{"d_expert": 48, "activation": "clamped_swiglu", "lr_router": 0.00185, "head_dim": 32, "positions": "learned", "tie_embeddings": false, "init_std_up": 0.0374, "lr_mult_o": 1.4, "beta1": 0.9, "batch_tokens": 131072, "train_tokens": 814400000}
Below are experts of layer 11 (counted from 0) of a mixture-of-experts language model. Rows are named router (the router's row for the expert), gate (a neuron's input weights, with its number), up (a neuron's input weights, with its number) and show model dimensions 0-127. Each number is 500 + 40 x the weight over its row's rms, rounded and kept within 0 to 999. Numbers have three digits each.
Before each expert's rows: "mostly gets" lists some tokens that are sent to it at least half of the time. This comes from a sample of Wikipedia text that the model never trained on.

# expert 14
mostly gets: " Gu", " Mc", " H", " Ku", " Mu", " Y"
router:485441497525464503533510505486547541524470563484521521491535487460506441427491467541483491492394524503539529514581410458452528472533462520522513569509424507541536490497451606499480451534460483528454522472453458492508516491517532498460524525459531530482418594509478558476552478480521514501537495485482464456489461398505460438580460480425469464517449540487551536466497522550555563537495
gate0:534457571557481471538482502413500438516455545525493547494468575498540503480469503467482503444433471530489443474482528491466590449556486459516560571490463517447501516483444521581514501451499462508439497486559513507515494542480482438571546470506542547528398602473454545518541524496499594481461449475495501506470434540529491502439513528474515472544483450496541428496496523470492436494498
up0:492516570496490523493459481524533481474501476557584419480486518461507504514540462492438483456445446465485498540509525511582535506523519514491504438444528501560515443528565452552409525558485407517457469495513519496469432541522425538489474431449445464574486488451427510564595504513569489468497507465474477494521503436484487524452475471435480472485490518469543536505445555464527527525432
gate1:541483481552470562533470493547468475516568561539539537520465564492474543524483465508551501483556474459495510438484572437515492560457505557442480494525529479411503440488458476538472520578454470453405463459497499541445510473498405495474440527531527477445519496488484503548525485520498505517531536537551511465581447433520571498516494417492495446418477463499528552458484452533538558497472
up1:490487439470435535504538466503401508481526583518461499467477531455453492546529579491587517560555548389460477506504423412397508541562530524481504515484517505494537437532496470501515518519491502520528489476483487533453490464503483567440566542483526536470539535513411495522595514526498489518486509479567459464568484462488488491536491488492434513497501544500452553476492488522530503507414
gate2:502446451452567457491481464519539486539525555468417485535462513495502480500510459454482540473562540571503537480443497477444455472544474468527532461572453498528515450494542439460543454586505517410533500525518415524513532499500636472548431464579541447488491492476557502528475448478503564510538520447519512448482499527556508477478462448529521528512464508443517540483506535503535508554557
up2:544523443483461492502474464475517447499431573496458474516560524496586474483498432526525483549446469478489508483428537484466500585490511476460554509501532496496509541507484504499534525469531497487502588499481500505517510464515541475444532474477492422504467567504479439501497445433530457527577477536565484512467470480500561556457539514484503432508590478512454492568530544576369516592508
gate3:458439494510525459504498440524481471557459479474571502515443609519531508477493519521483479507429554426543442492522503486422500480519486529500586528457433528486494479567505563483485554474550530525501576503484485503417498446485544513481491440525491485464498511553548537452489540381447510559516532498530515435541513478510504513480535515451443590452469433529489475505498437542546494462549
up3:427511533519560532435526503532445480514452523471504477476523470483474519509458517476467469504501573455501527477587529464463466525540480508479540506486481536532490443517502539444460433471559555498489526506499425504524474421498478450491441475487571495526489540534508501469614574475487482504369467550553503529513558517556429518500520510496378486489462473439437476456512536527495482460465
gate4:472485448511532548518455503433483478502529487566465558409476553505504432579518480472521536475523472443530559462564525549547473583510440485503485562510518521431459465485529461518542480543405569544466521460454417430510536541519511443477441562495517495553490514546446436521528431510478495459465460552458469560472503548530496452494563539541546475519451486511506518466486509497506495468516
up4:482448531563422524534493500515539459578462497429510537539498544518551438503512496550496503536450469401543482493529520528463531491517451492496509583490406544503478538491498485479571506515551514566525577435532500490515472522518432466600525523409498555490511500540438501526481476441503520505474526491425541432504494532531493405498512510474523490532414509541506518483551449470478506462557
gate5:496497499463467501489531570574498513457548494530583514522488538521487480508491539554449422543487468513472460466521438430444442557517525532517511536568379480496527514548491544463553452537398478468515516499542424517497528509525492454515495481470473575533505526469519482522577513600454500500562514490530571493513521515445474524542501533504515436494524473470494534503505579591456463453482
up5:525571476493510539444472536458532514493471537556476444472525469413516516521561586474489491502548525486502457452552436397524510543530503498595516491517481508548517544556439538465493442448445521534519460531515413502475488508449501484446536481454522531414561435524495429470551473481535462547549499443489456504475500534502499554550478519484468559537489545556529460498453428511531496480454
gate6:513396513532517484586460452509475484529484434569485527469492470445465459511487468464475510472541472542550532407508524473461506496455442483562557506522505493519491490478550484506503459500411532448508509529498476416505516526511547466505565495504536523560442471513471415460578484481524560536594554443527490514539465498464565443508435527534489529480533562474484525565481455533583486528537
up6:530453493423531500373539476501424547480459518520545563446486449502498480550505538550529537558537430485553482503478461408418550477458498454510508514495481536522511512509467495443522463525515590505506575520549523469504477501478521505479506536511564521402499442515551495569562476466486503549563442498503528528491503514552484445529428527484513532469459559534524484578452506521543487521493
gate7:500467438502459497461555484467512455515509529559552507504535411463502504544458579501456439521511532425507465432482514480523525462505429487407439553473458488489503451540478457455473531471474519528439493458528486477499436477468565516502446503520485496445523499457525485473535455579549426513504558474510476561497491513457560496573503497493430554495466528568518465414429507478446533536568
up7:511538472454570485440474497461437521524531535572475418497516500444535425512465517428431449552496448450544514458569440506520423548499494507463519535539509453552517515570530503438581536483460514530528475456534505489501529485486543537454484535515406519410513507509491471560488485510435459523536510420556558490470486493476534553550512494542510470455528479557531490549506477489487586518504
gate8:473446496484454439501431475468468455464510481542451413503536443506579491499447474454520567468469499551608562503612507448503472527522426522478434413483483484522493475498561540527505447513546484487461511531450461528415530530543462452454499528560496407494492524480521513494478475521460494437505502509469420494498522487521455520499489575530527522472457540473529490505535558502465481567511
up8:475476529567412470548443462529489486532571510492529439539485599568523503501517518493483538484426503500526531536513474464524541529554494535480587485501516520481509531492465549536462536499486458496515489455535499535470475560584455538461519476474542459535481507435566553611545454499509542449458500494474447436543488413500432505516447472488457406495478497497520557453523535446464499500541
gate9:526442504447504493464514543512496546486496580487503504485482503504466380500482475511507505479490521538480477463516469538493548481500543510479542406530505568449513537435414490437484585510423449404501474507552416495547511500568465483509535554509504446480540468527513475492563507491506440472574464490509566479431438493512486493515454433524475505505530520524495591470458522523539545504593
up9:493475466466538389539450494509421451570560454453531475528506496475483501516478523463486481503501544572493521503508585492509518493556479467510499558499468482361517500523496514463496453513484448521500470490494483584515556532541460486508493493419560471542516589446444489529547519512505488483508434542452488499503538518547473459450557428417403497506516456492482554546527523457521463512528
gate10:519459496552453492505543485557519491518477520561476512522474495487521536500573432451444501440516489510514471499501474522438456477448534532464489503457429526503512436513469555529433461501496544494417527503555464506368509508538540472477575574526519436494513472529512495505430477462461480544457410514469452495434488544551469522501484559428491540455502425511601505465467461518483560493524
up10:476400476542423504543465437539471534542550500492528527527440559525506486508512533443467540497493477483539527552448447549543477481533518456534512534454445468491492503491473529555462446496458466528493462497520524497465568524548446490577555473510554513533495564582468525508478529540473460567433414502421548466535442514464512482482519494493497401490566473484587499475499459476508425473469
gate11:469476498487488502504529584540515555475480426466488483454496440447495437568546495478448497535430490492586537469508501477515511523494498504426519425598474473569525402529484555555507487516511435430539424482512506530510515485386453518458413447449512558495530470509489477552527538494542470423533548453501488552476484521535482534497500454512523527482516523471543513513429529504532488533483
up11:485451541479490517511544527483420540425489469533445552465484372524530485516557466476546530527458526500496517540476442480454521470513536549495430454542482504462513504445494572510478528426593500450502445444543441456550543478459512533511446497480510560526478542512482476502484555467581444478468543461504421443489499478553472513510523487533540489466547433478484547571528554517501491572503
gate12:530433502496465497532492461563481456474440576505544561493430528463607507459506556498577509476500526482420444447530474530495519473549530496528555471468436495544522543503542528544406529503513497473459519508483558470472498485468505589521536449418458531587553561509552479513554497478533449440553483570447539510509541492493436490440544453512534502509508504488525487494522513479507498462566
up12:507512440508483438502453527534434466489470554525522449510538502554589517521531490438501487544549469421541449510461422433480471487529476466486554506535513483550513528530475546475442451538439482525521550532561489531573525500473489503567465586475535530526501529472489500413564501560522488557503501532512500489499529535443456411563541506489569466522568491467481461454581570482509514467483
gate13:492484506453550512514505562458461522454468513429522462479424528524451496506540517495542441556539475491474405514529457541498486452494524490509513441456486545531535509497517523541503490580547426496528485472459507456571455509488491455546576543528456523532481586493476540536514503511511468430451524518567448477555525515561534454583542438369521426469554493545488528458526498527483496492513
up13:447509497540456481508462451457478473522514431463565511518459508575528508523446576486562502439475550419500454524383489543535510506494511504493519570456493488494540431504520515484521552470512439476560533426445451534529469570562516498429540516536502428470510467487503436535479473482448554520502423529407493547483502502491502479439501482525426553491505524500481481443428475533506448506495
gate14:474553513566432415470545488508537546526487464373546494441547524503478479536450484506547419473506478443479502513503438459447529519511470486517486487531422504528538581556476496575533527492482472500501510467444529497557479493552469471489563526466482556464533504548511541560502466543513551415505521499435540515433518427428536502516539527495489453437524441541449493513557493451517485494505
up14:498559517557458436500506505535548570504544516472515472500541459456485543533491476468516491514436488511519480522465478491522534502456488474488419550484477480588507530509460429513580581509450432530543488491438526489523519528539449442500530549478475494553549470537475527518513494422497529332494552507463457451550543504560540534562496532463538518514508488496521453498577462473450451497469
gate15:451493487484470482527489528496488560479470507445492506477475579482502468553533522511505488625509440467534447492462576456467438541507549521521510454461480507552509460508541495509549503489539510529538485455463465554439481515512537537451596414388457475461548549494532480477542512525548504492487510486541493495468478462539495455549515477466554602586426456592511512491477497518475455467510
up15:466565493491481531437482483465485483533506430490558491487450490514530497471512452500499517449481462500484528428488475475543453530482453543450550506512517470454489506495523501519479486474586526512480494468514571448450424515547516528463486515576443494533453523475529499530535420431504621559506507426496430627492510604517523482508486531456568501516546482511506467459520586496529500553543
gate16:503473530499525469536534486506488543514477529487569534499410526497480532523567493519353559445510449566496478489431528508581536478521502540515483504513509464458520482595457453543475487430508480499476492517484503525440523557489575506497463525546558422500439527490499499531442473518423437528523439463486468484539497470548468409473503482483510520543465522559598520515452543499454521496514
up16:500460479447528533460496470509483489536515479536499537504511468451449456565518547531432506444520434420527451457436430476498415526558465505497521552477454533418485518490470478514452428503462448511481482491521533496456495519520539509459499529527493502441490471534427488466467523505457491528542494555485599577508498458511567465487497505391530559443416528542523512526516388489459472505498

# expert 13
mostly gets: "T", "O", "R", "B", "I", " U"
router:459513507510408506554523540518524511518461547531483445488553477492475476484429491517541479448417494514537539493531454460484512538548523578527496491519439468566526471579504615481476432519486546502500507427436504488479469527532528465440527508495448512462482551521472468479571495473524565526537457480448442463461540426483454455525516576430467512472487568558530539475503537481503544576464
gate1:421463377559503508506538493477534534535464495522479564463534498499498480426489499491497469533571522475552491468531469513471442481465533505497464544532515558541514480461463539512551506461559524436486570563575395448469550497498495487535527466529516541559541531489518455471485491470525525536463591544460368523540495510469440470491472525522477432534482538529493508469522499541496476446450
up1:504483499491455502511506508514480525511471572530491503504458467465465542504513483581506590453498484548503516464455521675621521470447508522519478479498493515562498460454538517425536585506491461509533461489530506522476538516491504523542483553561482408458441492499537515521544487466556473540552532468482545520474543542489498494565458523423441477490498541493528517444428499497497571527494
gate2:443523485514566420424540466448471488503421521544517524478531539500454502484486474521480490453505429457510540494553411506516465466564548508481528477468471510511515457496383506503457474496467498469495528611546495488492546451464589514446440580508563572457513488532521445465542488529492510524502518497477490482528525476468513507450477423498530478435461496533566523528511580504539484418529
up2:432466462505494427409507522450598516555485493484535441435486536599454472507445505480477482438530462475526517480517514516481537507375505536527465525517451421473543488530509541508530480543503464483511537467515424505576502544487548476531479565474480477518569445557521487491540580545445536568509547518488501493466487570500509510533513499548550473528459565514479488444461565491510493490489
gate3:493416527580447509531462446502505470514543475534544502550559576553547497583519486508546503607531545509495505491529490441518541526432496483508522499491503455532520454505509468421516452499569523521541522405472453527493490476526421474537483548480455438472440532479487528486456492455434538472516412465502534525426535458452542500483565510522492544438512426470493481500519529461511463492563
up3:501472472418485512487559444497530435484480488499489551514585509503531481505506567539490489480515443441448511501527484485497466522528469625485460524530445484484505506500497553461416458513559489516409438477490544470443498495494550509434477522431428499488499557538555551464490510484459497427483490456575525561514539463482517518499482525497399559440441485538476482564564510506475542555534
gate4:474451529495478471527549532510479481565434533517531527517518537474476473548476581538478484494489457447482558434501476462543485438552395509445504458471442432518545459539462484503525471473410564532530500550527478494506530462507576561513526517502521572504507484427457505453467525518462478516517495500494515519492523489498468442536481499501538397505435563513567457494518376425496513480549
up4:521473492518440492547568534517501545490414499563538538435511533518489547533467527538476546491460495452514520469537456492572501466476456558474504490529437457566532473498487514534518540418373531545485458523506530444545583482452557517459514518548487543546498484435483499497414499522529454491487447519444509471460578479451536468528486547493538529490456545509518446430476435461519460479444
gate5:526464465481445432505494523508514603493488557587475516465497535495540443430537511480439488490493435459569474401593466476459530516454570526486482573534514445506496488519514546436500500496494520524460493527522483516507499562500501487488542472511472498473451517513502508545492510524445489501560506506478527520479414475510520525568485525403530495451475507542609562477427451566528556469547
up5:489492521478578511537479565493588559482538505556496462414558531514586366433539496522490463486530480472555485512520528536499526522430518428525501529492547441528483464499521522503474541540473457504501473504504484499528462493528471423493538564480503451504484464436509544551466574534430432515490474490496507516486450426487492499532518533463505420497531425543455565472494449526495569515532
gate6:473472445492450502536552530439541562521484530480475504463490547472488494511551540456434368461556466488499533518549500528437497496485498570482453496505491516525554529582492496465493492494511495499467498510550467570480485503521478462508536452531512481507585443550507515430433420483408465555525569472548466504479470489478524485501545470480425434536511534502532530451583452554436474544470
up6:462525492546509504555508481551515526515529463433555562449566573566442557513457496527547478500495448555550527578472486529505516541575513526457488485497489488526487509488457498538530493543483467504517462499513488498481429544469486526504526534560516550557491460619501484518481381582505544459456564523509448503497501479496551431419486496464468455530482488500531489465524394478482474510429
gate7:537496493481553488554491470522536549437504488446461484504520503511553465473418444469571450504450524465543470517490512440488547523568529474430409487565564493533530449508489428482456455440499532596527527467496463541530513524522502413514433453418517500552531564479472491467513507493547515487504480535502475552444572450509490455515522522522480491558524508509492573405526466515512463566508
up7:528546469507504466545544518576661570488408520510465522464536466503482489480477507465532438482483469525459569505485520444431569508456519478474421503535505474557497537474504486472417485508534533520553541482533506529472528558537439529596491522462519521490516480470556434494520478481479495545500472557415493531499499497547487493520518408514430523534495540505564492564536519484504470512523
gate8:479452479482503485520542445482481487463495511490471534435540507523457490522565505435524519494533567505594522457496482504518505515627503499505495506518514448455507491507534487481500488457511523493510511486474498467540507494482489483459423512573527448481532508538514562505501587550502478544443549548583508524545436563570462467586478503439572538578539480442504552554532602524505494546423
up8:482410489499570490527466493539484597528439487480503495558464486522495496438539475486444526512459579450445559506520522415498462555491497426502476511493496526515524551561465448489422492523520514517522515502458505518409470470478483540490467563454451521495516463574467573448456508525431451473566501519511465470569506511540591471504503523503474513540495419493491576469551567462478459502489
gate9:490516508455495463519582564512465526466531502516464532476437461534516505474507527491478510564402518551433534457454502477536535513571487499492435514534548490466503478497520522505528578545567469515474449397503528544424465467516525514508469473541489527488416607501465515430485572581517504498483474465443516557594533498545495501534529480510533494522516500514566516480492525530506584462424
up9:413512458471438477506509527526516532566538474535483572492492406429481522554433513494441527478507510541543531480497543430522546543443522472537469579501545457529514490464527473538489541519540527423456507435553433507479511580491522464530521494502480519466546542482537552484531507534468553507539484492577449520533471492414444568417423493491461477489539536557473505532518540508446499460480
gate10:455464534593465433577476505507470535528596498493554441530471488538533469478504470447523465487544461500441444552482474452508495554409486585551510506495499472443505508464462521507529413502562536510513510455491461491508462494422526449500500498571483481526581494559437421462526475514540542490487558549454488485559559498499488421462544452533551472471510507446488487481498477491460485563519
up10:523502488514561543570464432503463504490514462491511490543581517494543541420476494510573518556481533495459547542508548447600437539395520517547511505560551511446492464536552477499507449494517496525508550521442598432567501497447526467497521472470466564511533475518468504567526537525525533491457484447524441557497554545517483422440553480512518542454556466501495502494513557502504532494541
gate11:478457496492533536579575493458527529496469512524486504481505472478558495478479512469533557526522518465548461447489551504449518475507470449429492510481497458467504453531487533493521464550465585538436622538517488515456536430450423449518492555560561527523570493575461478462465527491494391510526493471456526439478504499517455541612523446576552446467489503511518491513483499491497483454479
up11:502498472477518507567505431497490539534400535563467492477552524504504549503471499470468426520483522499464547465520573503563535505537516530492474497496483458463519528521513541432562539464533551545528545540510500501475507489531449494436557499572474551359528525495478471495429574481546498594470471490502554488422528467460490528520511494422518437516473563518494530497465468558455483494419
gate12:569517492535506513535497390517571518425525489548513515442517502378489520373516556451497451492480545558572557545536479485578516508478469472440468453473484502480494500479465562488520457529559480576551509487494452560491529504515475480502560515510497578523504535444458490506528530559498451506475530553473503504527553491495542505498580514493464555482507518463515533559495522423485478528464
up12:549517514531503523562524447412483564456532524488515469468557515458466481474510521482558461511456463612489464504563556574525436559543527519508392535513560566536495461510454525498564482519593512544528532528472517439447492490492490508470510444575420530528500577517469483467558496554507457524481456501513481430488532528494447490507484510487489505505463442539485550567497472541501497496440
gate13:511540525488594485525476504446545445501544496554543516480521509495491478463515508449465493490477492445471565389523493489495539566488423453453505486471382454509500457468486464530482481511484486510541510538473479499517501452536439479467544496485554476491482558459459522545541508450408538524470491519506507492442538532498506530420477493582589469434552468424524497440404490526484475438524
up13:495512459540509565487528551458461536557458477435473482528525485477537487504526486542563488573478570497510563474473589527451505519536444516459446551464490502507511550491570469525464521536565479523542533490453537528470454491540454487464541575475472451514535555439532492429503561493528513497479472533644458450476505375505525471487533551550498508452522537487522514530486561474507533506475
gate14:525504474579556478538545417503544490521535522514456454458521518560577483475521485514492506528481479448522517572486462565556533514513449594474468507542458493491522478511495538441453494463412489577502486488482527529503487512523470464533548477430469504463514503538542507512462447455490467467486433522507431501467509485430404564470473389451504542514469466491450539443436462490509433439504
up14:546472491524502525474531492453496470552490469540431484505597494519551498519562526560552543440465522488585521462493433482553518532501545451476476482471503473511526521510480496499461498476449500511496482534507503536441511537521458505489544551564458498550477506513491550529543535466502465480464470560480471450426548505452496522536468477473516461390332538429447443558486511504454448451493
gate15:443521527422487461496491520456433531531525589515549575526460491560482530491523453501473458580472510532405514493492530453492429487557523481519478533452433445533531436534500505478488450526513505529558544491467382530523491492523553473510569539471528515462548482482476520518495473542451481484570444490437509553514489513507474512523530492470525588499457555511539423592519542528535515550487
up15:515517524494402494542472561448495442495498679587464514524483453525515443497445519497484489559468440476508453425511496501437470506520517493524491566503484471454489492536475504478539411489469504466501545543517469503517459513502525463492527519489444495416456529483469503527509488492474506550497495466467540562488485448509413488594396557494514495463467477483521484495493488481532505528587
gate16:519463508561522454507497507393491556515511494486520500506452490457503564509487536481508461568464529532499523475547471516507562523471474477539553519566471515536484489582424498476545451549487424481425493485467505531507509546474540540468492575517472546490511474472507553521494459566539481466533490554436437431474500487612553455524484509490470598454514524382543494582467508509499527495508
up16:517475492509503469528503502434532536495518483543551492443460524432506520452538520466494500492507500504547569467551484475492579490452413461633538556520452516491437496581479502475484426526477462538426474537534518529501500522473498470405477521510459551480431467518468535530474500558507445523494518564474445481419428491541495466500482519499519618480569516512519471555500520501455493542454
gate17:481470504541537415523532478520429508509493497556427488515453517491438459467504457574529504556511486438441503425511442502435457510507566495522475479512473454559480411482539472461434482487517515444478527518450502449559508585457545467496465469485524545503471490524458484489513500525448487508512416416587474512506515442487446480451520567457540557524516451491565496474463461495528510440573
up17:560485558525494498525542449469529506568541524533453569486498489466512476422528481468498534560465370428491487421461546477478507475444527563495503582548494513538487484529524542474501524491481452490450479512460527514528474630486553533534490510494486512456479476460446462469511471483448431536521487528505511474388469545520491493486466539507458497522460421447542458533506425492492557535486

# expert 26
mostly gets: "to", " co", " University", " Saint", "X", " Louis"
router:418468563509472472511555522518498552503488486490492508472532450423495450464476489505509515487433504530567475458560461474488531498500473582545520566600455525552522531504528575474496506467505490533479446498444535468515481538548540507446500511437404539454522558515499529463530540491489475501565462508465451453423542491531491432488505521399406480449487490568474504482541536465535537549450
gate0:481404454494434415459504526473500530541568505484543516505513486503544489506517376526450479532511456480491380479501489530484554486451500448469504552468440489534526479456558503521482535466542492463469509475519507419583533506563547514546536471445519479480559471509501464506497513501508449525499445573523521535485518514508492446476484467437481420523546436518455591505469501464455463500576
up0:490495554528517460544540515405594411509493480533454441527549497473509506568540560528526498483489508515498535478459489501557469528498566439548441456495407483586523504457494479501499428503524515489557535513513553492497497526521480433497514461515498461453525524511502506501507495544539428429476558551545491509398502525466512548452508513504580450484466449501448475490445483498535521419591
gate1:458442459475483477506495486534504513579544517462506488501520526465490481484485478485494526481416490411537569490452534476492455514509420473486532461488550556561500400458534493534513493475502496469461509516443514525520462517433584489585474466516583506494538435529502496528502467518498528472504514496473353566430511546507537457470458501451532551464446487476591484520538441478524532460544
up1:414469560496576484528520508507503523513498476435536553499485484511522492510502561496481534473518436457460511517508486519523483423546535466546600488495449514529541482529514473523457497531514550623470517495451477481466630528516520533574507487519539479462475499507537492554562469452527550447515471488506483444460449542550532476544390427479455511503466534513473429474484474473554511491567
gate2:517519430539477529503484502500558490476476480491498451551518458485463574476496493447439395513517547567535531517540482457496594458525533480449565468570535475507519491552517527522404534520424544478482508462435501459461557472572534535417617501512558465490496508448534573471514473481545491499494462531485554421534466488474495491482503498523474502523476483510495461479528546463496524567428
up2:533508500590470431462617499561467484502475557509507485565579485525441532484495484492488480486461459478465512484506507483488565503516438561501488510542524487471504468518479470487460518449535549442549488434482509501522520506479481535562540456493559501483510483413528442531594466466492542523488475455486514520612525520439466450491476546457447560505494495535522502373520579532525461482532
gate3:506532474547527523478526502471501480478512475490546408428498492530510424569457526539464425551511614586550538524563487494483454474498516476562532494516552503444522425569472525531417524484459517487496477519530536410456516462489550544438440481493533516518550522436461520489491525493480469497530496486440584460534535480463469457489489494537486559488466480519481594509563541494468540529453
up3:451548478548510603505521466494546527543501463527537534464608485536521552546468502491466473532477560472465512488538427531529475518552474545515533569509527510456485440506541585552452508488517476488478485585462531456514506488471612529416469441492496500470499490473486541531485527524510473505533519490491555488511508457528480520529468577496485571433489416542459518518482455510512625476534
gate4:391449553441466471531551550447508515493552444571510539418497462467464538539499514512562549455502449428472523481444502503478525477484486511523551466468479501576539508477535494470469494462463550542516525508532466424579553498521519487535459455485536523513524538491451519484447488529528493474581513577455427435527486508542517426522465551431508454543529536479454482473543483561519568495516
up4:425448470435461510538492541512445478507492478523420506519518466550504523517554504520461480448477542473461458477420545443468605501492564409567469501431478507474515481561478493451475499538507536560516483533496461469521496553527523492525524400517467512492440472525531485581506507482468558496555503534490486473518558550491562477477448486547482539529540552465534467520457392589484523503498
gate5:504512520493512467472467554502451490493519480507451513548529527506481519574500506530492419512467519519495551495622502449459456475507398527518552487509451521500542536497550517493496458468427557470496487481451465496570550451505506524410433355434541450476491551425535510494500512473469565543452406468535529468448529480508431471443489472463464514519498502517471507516504525542502539486505
up5:539504446548455584526535522530528535421505457413531511462500565514504613390508467581420534506456474504524429457582475486497462552465428486471485516471517480564504437460545512533481547492478487474487475553493434450471455428469475494476507491493507493465488462522429422448522510508474477467553477500525551441499493515543529490505440527489492482496500457504535496499421463475536516493491
gate6:487501397526512479476515544495457579488564533488490535461505488472469474552506536506492450567532458492522530545529457499486488468543508536601487520493504555523488484500463513527464450502568572474476479510445543464532540439518598553442531424476468523499468538407548562480602472500449489504485524565501469413492519535468468449472501490443455471499488452501531576515498529563514503441502
up6:523488490469496490515523585515493505496462519507586504459526473485529485501507507520493464455507456468456481513528510469468611445575527551488504503489495537459506501518403464451502488568481456588493494512563485514461434451551572482518544557517501425485499474433516520487555548455478559360497496529475547555446500565529432503466471450521494553531535540543511485552527447504527537511536
gate7:408501522509523447477471480454485497582560476487524514462558477490474475471538471535454472384539447527496502478509424487474583449575497542472554564542521482466486470483416485497479495471504543475554466479536504459459553455478520493491502518452449499430530478460415527523498488480498496437524458519486526476561475502545437492524476466468482532453552471630474480472530550539531561470527
up7:484537483528450457503418452500494477462516518382515501537547419477517544429553564472454443388503546469547483537497471466570541507535492465505495501495557514554481472478454556468534501507524493492606537491496528519428543477571555527484476547533503528429473561474460463488491422494605510492485531518493479459534419479492485480535481511486497449501480451489486518482502577510476524503518
gate8:490521509483498502487442546472522544489477475468434551514472475533518505520499494553476533542531544508414505616529530541484487501536470493490467533631507527474503530502614533520479503451469513497513573522495476438568514487476553567514566460515474475500532502469538467457444500556568462470447507516474476466563568478543431461514472537557576520440421470461473471481493477475507573499504
up8:526524569573574502448441504536472524466489485540539501572460483531498449469498467490504422522513495510490506466537541494492505549622501437514464544512464482522490484486515375468475497467447454464544535497575448395572458512465473491534486513480496556496451481479508517494504473543529517530425544533556464533541473531527519487407470521535525449521454545501520491559539515467456422492529
gate9:482533522502455496453577539496514464497492543466418489482552606452468581492562442485558483530496434555549484550534486485508446495540564497503560469454480480465508516530525596548475509512452503529509484448518485514527479477428505539514518459448485438574522531568503495469461398463528472510453504455460433419453523445512472519505481557533467488491509524538552469534531446510456487552473
up9:489422505562498461452532531512502499519533485492499507468570483468462467517479547553539509498554476499477395573419482548531501541474555489444622506500467513470505461456421550567459456471531546489434492471494495546547474494504496509461460501483508512606503502478510455441510550447490501515487501545485471461466517436581510501477536491511454519444497412583542450492500456580493504514515
gate10:507452554480512469434541477534371580526483487528501573434509555529548445586490521484472547498469489513530502534421439467514427466477454459526574475510478531557497489551468522473434480465494492469481520454457494514506540449482527464431570502518529467529476477510491536511470506490492535558477535532488483553459521483434540452533485505488533455531518524491540450393513458506479475551405
up10:415445524513469523493565538512499557561485515564514544533500557504502430524484492479506528525469529480531550531522495512486473514456511572493479539515464547552493536505470430500473486526511443493478511432454525495498511504524424469471504466507496503440516449634425438532483553550536560463431530523436478511416571540499556600549480513455503561468501490532486425499519435495523497472497
gate11:574506560445492517563480530485575511484510524444509433492477492495545457579418482425437481512505534551511496532465592476496504418458494502540473431516424483594527492472511467541476515474446462529521501469463493535502531527571476456537484592460484489533444519456583498472468441489540483536529429531475544494510536482549545518561484494480480532535416561471459470528510530500523493504502
up11:536485521475402504565444554505551484428464523539574536565469539514512443477423436467498476515493495533517493522477569469508472449490533549446521500512490513494501537440528518581561473481468515509449473477507477523421550476530509468594500602514476451556433565566536556455452475484493544443542484501493545520472452421532520505561519473514451529540489529476487514464544489528494515543527
gate12:458439514496497554644441479490582521503486475536479523519413508434509533455426540475508444581487534454557477583529478538525557490541469519510499513500505477560531511523492457471561546441486498498453537543532440490512516458481454430453480550512475471520494526435494515429513560486463461545524533540515555534531565490541507511541474443513525519496492567557448524497458524511458474517455
up12:511532511468498563500510512433509530518472558500472456480538491490499390524510519546503482541535468485530581470498497487449431510424538515545487505524465461526505501561496517495520486463457461497528509563439495386491494483476491426467379516514488444423503541469543453430520455446481491572500405500506510509461519484560450499471411569445518479504503492494507556486449518477504488530576
gate13:444450535500421431421617522498521515502510537565468496546504418533495553449510527476431545519500525466420584524516489532406475530499525504507514554537523486514501470499500521450536486543473508470510521460546498518542434532481516517505513527472502439401505459464523451491589508523442534493502448437441531505455544483517501525507488553461440527472515549417501466508572525556510504516491
up13:449522548532519497494542519486440500507499442502448474533571593528555442412498510523517520387490460443419552487531488488450443519450496473528558497494448477487483483577451505541500496576491474500563538458447514464511473508455513483502515470519521497445476463504454506496514542533486469542459507413524603459501605463466510525508504539566469557506491521450518474414501466490497483518545
gate14:499502412551516527423468531533535463497431524561492535497490535492526542503486599509515558541455492442547463504507486497485512473552495502562447523475524522586506505432455568544530447429463510524497532539545494470490523490519530425522527518542511515541523516517488583469478574510389523470482473435518496565527456491448458477515517434450479514551517432520499495521493558524486572484589
up14:421479527477498439446503505443449439520539493456482465500450483530506513502480507463501480602496557510531456582558565462431545496474532471530528536474519511536547514517554523419530517482562557516550522444532491555566508523539458428512493500488485435449561520462572424561492516546549503552482559543485534459509538476500423495494453495529467514456499495536451586501444547505485471528496
gate15:458451564475410435528582501463523552476464531503536501511555466509520504459491516459423541510492472459515523531537518541454442496500486442470434493515465521486501372458467457501527520509515446568481671476492468482561556530486462502508517528492496508440500467531459521482476530429439504491537507524489544541491480506526514486442512504483493460489405488557544486542499442488512474526544
up15:508529518468500471519552524567466542507479494432509527478499445476446486511477533495502496449485556547518575547463544475466494486560568495528445413510509480547487394480450564575496538499543448444457528376501514497517518546495499534557508432531529466459514490497436527460518535555485571455512505502456486523575546503550543487517501528524480445494481537484552490508568433493470461487588
gate16:537487526522480496485483511464430477501516442484527456480583536560490435551478514526439512559519460485435452477491503506454485483536500536559458590479472483431502498541562568455486441469493486474528543427494475536519437484473539461521520439538473433458452492508512542462504546483441495484525427559519489499531507483495532480486591529501428396545506543561550507490426561543559485541507
up16:441496459535526471467520502488475553494540494457471556482529567585492474519479573470506537535479544482512535544492482491455455512506471512600530607477421458479506471590547525546504441516577540487587531469507477472501448500489542428507525520542527546472490554555473568485520541492526530528560484520458491502482493481472544476505527462449526530526518497457501424433431521519527411574518